Experts of a small language model: 497M tokens.
Below are experts of layer 7 (counted from 0) of a mixture-of-experts language model. Rows are named router (the router's row for the expert) and show model dimensions 0-127. Each number is 500 + 50 x the weight over its row's rms, rounded and kept within 0 to 999. Numbers have three digits each.
After each expert's rows: "comes after" lists some tokens at least twice as common just before its tokens as in all text. This comes from a sample of Wikipedia text that the model never trained on. Tokens count by the router's weight.

# expert 47
router:497562433531549578554508550517431518458462455474530496432474526503429562544501523426443521495440461561411509440427572440528459520512565470401544526481492437491466479566571452447580487578511460529521529628423446418505403495519550500457416507505495494547544549481520454424576512606466492412562589515447505558494488456528556528519578497437432502571507517497526483451494604535484436482578
comes after: ".", "\n\n", "\n", "==", " |", "==="

# expert 39
router:458492460537534410541441542504435477600413472559574560483432558535518571507518547443434520496539572467499571524436489477587487477496541562529571495485396519471507460565481426460585542465520499528472425600506469475490454468418494593474522461563407472465469580530420409502557463562418490475495480539427472492424458564541564534533437492483457463504454600455570478585526531500539442508470
comes after: "\n", "\n\n", " |", "|---|---|---|---", "-", "andidate | Votes |"

# expert 28
router:511506481564508476483461531552575508446473506483484490548439535530460481484367567539567394504539479435442581413513521478492627521517460489427484430556424459556435517478557469551542502525410489470501458509542537524627524490505598510570482477483588540435507493428418496564421486473493450575513460417490524527515565475486540509491420535478474598431486529562559457519410432488571450538445
comes after: "1", "3", "2", "0", "4", "6"

# expert 26
router:581479477441488478554466559544446487452561472541503539465556567442597397492490509499523507442465516481539493446436590571485579588506457438561549546527522519478445416443525434484435470440538538483454490423436502451498499451529469463517582437521550468600457539596504415401494583552513530619456471506585526453526497480436551498462583528469423452442532529544431517472504468447558574491527
comes after: " p", " f", " c", " P", " F", " C"

# expert 15
router:576522467546460535506419461500524373461554498520459512429570672426610438500572553480534530400459513501579469452517431481466469528407459470525521489506537472445505494466542509545528482522407406545432490471502524487451502413530495468491512471489596474564412564494494575535533557491590494469464523509523481391533420577482455427503546488486534576526525475444519466486540495513474526584438
comes after: " B", " R", " Car", " Br", " b", "ar"

# expert 25
router:459550527520544565502490479476556456552461403377549508525548519540489453488457463515537542579479502456542492516580448514571504417471472480396481569540527481460557463547481522451423523541581549573549555480507625478544518494487424444578542436444487569446512514565477517570480432536524483383387546529405571501544562540481481563586412483511503503471496475398480400485460500497484499467512
comes after: " in", " of", ",", " and", " of the", " in the"

# expert 11
router:527505493518489565562521471506487539438490407441458512540525533436440472571483498429543547409554460504474436571459473439556458415603434501474499531532437464528539551521515512470559438483420467453534579507476467393515533536533534565434515563539439582482565539483496441490556441549480536481522566431419524627439433429506555578530511489472466541536517480465538529380448576494542453433587
comes after: " |", ")", " |  |", "\n", ".", "% |"

# expert 5
router:557480449519518421541522554508454511558472535492548461618454597484457465614428542589486464518449440418433504437546485502516593543492556499492510446454416497425468503573521503534433455452477492556540497484467467537546522502422601524487427434510532531471505545415530484591458575433489441474569518477562515608530520457502415568515465471509452524485428462548571485456465479589486382527485
comes after: "2", "1", "3", "0", "4", "5"

# expert 21
router:552627429599493569523604517488485483522457511495538576539508429545446486444431478424431518593461454480433478528559472475515511499523532464490479477432467465529535542561505457547441434499544508516525515446468462543559571615523513526468407537466535485524545507425550452507517528525469474489509441410464494500470489508615508586437439542450460453492383463515608433601585540548534445479447
comes after: " | ", "| ", "\n", "–", "2", "; "

# expert 59
router:464426532500561589556501425472476496545636538528543516502530435437509509530575455541574485531471470454501433512418359551461587509389459452548529570562532493437469533505521479480515499474491537463535538498540485471494525459418490495507504465406500560575398421503485451454465438510493462422384447497435487498574545583490544529460557551494447479409474533571525564507459577456543480558478
comes after: " T", " N", " S", " K", " A", " M"

# expert 19
router:602427597527565486456529508472487511564465550533495474439569451523397477436446512584470525489492531456442468526505537409500510469551493473441433469481422495588590487559527536489576498525438398497479480398439461522551609587527543468539488505490468578434499522430378470455536513537531529511499502386573516514507508516442503508466506537519489438498515488599636467524481442444556564505484
comes after: ", ", " (", "| ", " ", " | ", "- "

# expert 52
router:514534510412555397550474493520437493532483461550540568602487489534451552451521555506439524413456588428515472580539494587553533450526617548496557397523443465553474394511520449543584490549439502402450506503507381489529464473511480546464563552482403551513556490471525510514538455502426500512500512511572416551446525471514447447481551561450477591545446534521587478497484456503540425509447
comes after: "\n", "\n\n", "- Species", "-", "/", "- Order"

# expert 20
router:510518476414564567549498552582465543482571569503525465486458516490536514539470501440517461450495476460526518470522564508495544523461425466428613524543576505514497464502511443423496533468517571462523526518464467470505527500584428514379529446445411574495510491537509452587521423477498527557429451540476438566591505457505495522485678459425442505455567463506473580374388428488524495526472
comes after: " =", " V", " v", " M", "M", " m"

# expert 58
router:555488435473552470492522529492526492506470475437543384591492495533476474517571478456403561514491611430502518524508473460623526461505607557530586446487394615482522483559533519576549436467517492435456431430603491560486592542536504573481389534439465486477519571441485455516483528487523473422479511466572471462422414561533505508489481484540509539560471506481491543548525444548509471410446
comes after: " | ", "; ", " ", "0", " League", " |  | "

# expert 31
router:483527521435405566550498482473450418433639500484443537509561555555503419494534486449493513440443503439486557471490490446444647525498571514567462450455530499497564430378505483462588569478521529455456566424494606518482501463515448504449597508526602472496506485503521526517533539496508469455496501440527507477509466571480487399527581500443543509483428458555540573435489412525488586464564
comes after: " L", " P", " G", " C", " M", " B"

# expert 49
router:514474474520513398466480542566465479520480439498476524542389562502461478594508489606480437507483496473469522468568511513575497478459497466569555481592384506421494524541504404590567386425414573527499457576601573546462591479502557548539512474563524519420569524458512437508456538472509525515528484482578504588493482576518445540513456558511406537495430490489531450493476449453475411463476
comes after: "0", "6", "4", "3", "7", "5"

# expert 55
router:473549574472494453540463432550511479505455424524400590496498615536400558560499545456453549461470516474465414403407550402530488500567562546473558415557532480522477487506540452452491531579481577410559511559490517526533437488551448537445448466532454542497477499420455502512587490511473523495507440451459533578481436541534576511429519467473464497596471584602597483524494444511542478550495
comes after: "\n\n", "==", "\n", "===", "eption", "ackground"

# expert 1
router:554537463430422509514436483510459463523439536584516472397499471517548459465523490473559463406449576484430427487442524509379586500479488415507633526559522445489439470435498445527488443511445444454620515446471554496429539493520603500410532545472527491409466514517513517468469530539520510478534512485492484413591497581426497429520619521461542483454534479535547574444512510540511487541585
comes after: " K", " V", " Z", " Sh", " J", " Ch"

# expert 46
router:503524478587587410481454475517490473564452501510501478498410489571435474509512483573439495508484410487451484544515470445609534504548483453516442425548371487496541550513448468554597461449375456457492469556534561484505491502490564451526533494495478588469600508487473470440529549448503549511545403468465451597524538528515517543521493607438520534515482515571564421412473521482608428578456
comes after: "\n", "0", "3", "4", "9", "8"

# expert 35
router:457456550465528395498474545481520557557479491501544571472395534560443505488432478494447556378513460567497427538416599449573455449586481487527439510584519544554502578515496523423537453461447450549493540514499523463441457571521616510458481392485446549496567532508469550516563507532477595560519421470551483574531582463465500452573488491480486526497524567589550421472470528475550462539565
comes after: "\n", "\n\n", ")", " |", " =", " |  |"

# expert 2
router:547520526396463490498581495514513523524508472498492517570429509527385468534378522545460523450441430456535461528466567530450592447507507587505424420543503573540485500432576497431467477508507520380522539501539538459531416514530538514439492501440468585539552449428525547465535424476475521465530587529511437593540563476492420456482560471442515620517475522587583507541453431459578530518517
comes after: "\n\n", "\n", " | \"", " \"", "=", ")."

# expert 50
router:493552473552447530433526529542485504513449507531524551505526443551500532510531533478447498572488545474457507468566520463554535509430534493480558534495430474595565538538598487609520411482442505461486429498602486549548653564526479475496448604473600512492556480471397467458481531560478455535483520424534503435462554416547479492435455454555454472472449447507545472602494382453454464394458
comes after: " | ", ".", " ", "; ", "–", ") | "

# expert 24
router:540484489512484547460552527561488487560438544482518524560540522509521535534431523423483477539567469463477508546554439465516430487452559475574488607425595420525548556553552541498435478429516466456606505583498509414551543528495571449430447524543529541531500498585458501499457438551453498496445561493559512498482469357644456541482497422564494484440497515453584458521510459550445420390468
comes after: "1", "2", "–", "′", "8", " (aged "

# expert 51
router:523537445580492516487570499529481537557465553480502471584559527573500467483439470456490505521509532469485462490544389455553540492515544488512527504494464466588523548538500471554455480449556458485489517435523479496563643650534574519402377493482518549472464523474501415460439422527482510506508508436597491511420544493529463536485526460456559451437460529451584476589440386503495370421484
comes after: "2", "1", "–", " | ", "| ", " "

# expert 48
router:527535566495483541443527497562533570555562447562509464550537518525488501571409504464491570568563501514454562486574463558530445412528477553433403512587498518441525466495474470469523501458421479545583471458498473449445530519544518470552497475558468506487443496538490558572429521486562542508446407414381446567379551534511541584505403567519463461490467468493430441404513542476395532496566
comes after: " in the", " the", " in", " of the", " on the", " to the"

# expert 22
router:562621499521474504483467464470551549519438492556525490478564476522398499567486575519483575498499537458487624500525649461508443471494489500432459485414470418497511513556587478528523483500490436416523502432517567556545565493546463511570483540495575507484543533491325454463542487493522443557547526468469485519502553462494491523434551498608539473454511428511559395532465416493587481435468
comes after: ".", " in ", ", ", "–", " In ", " "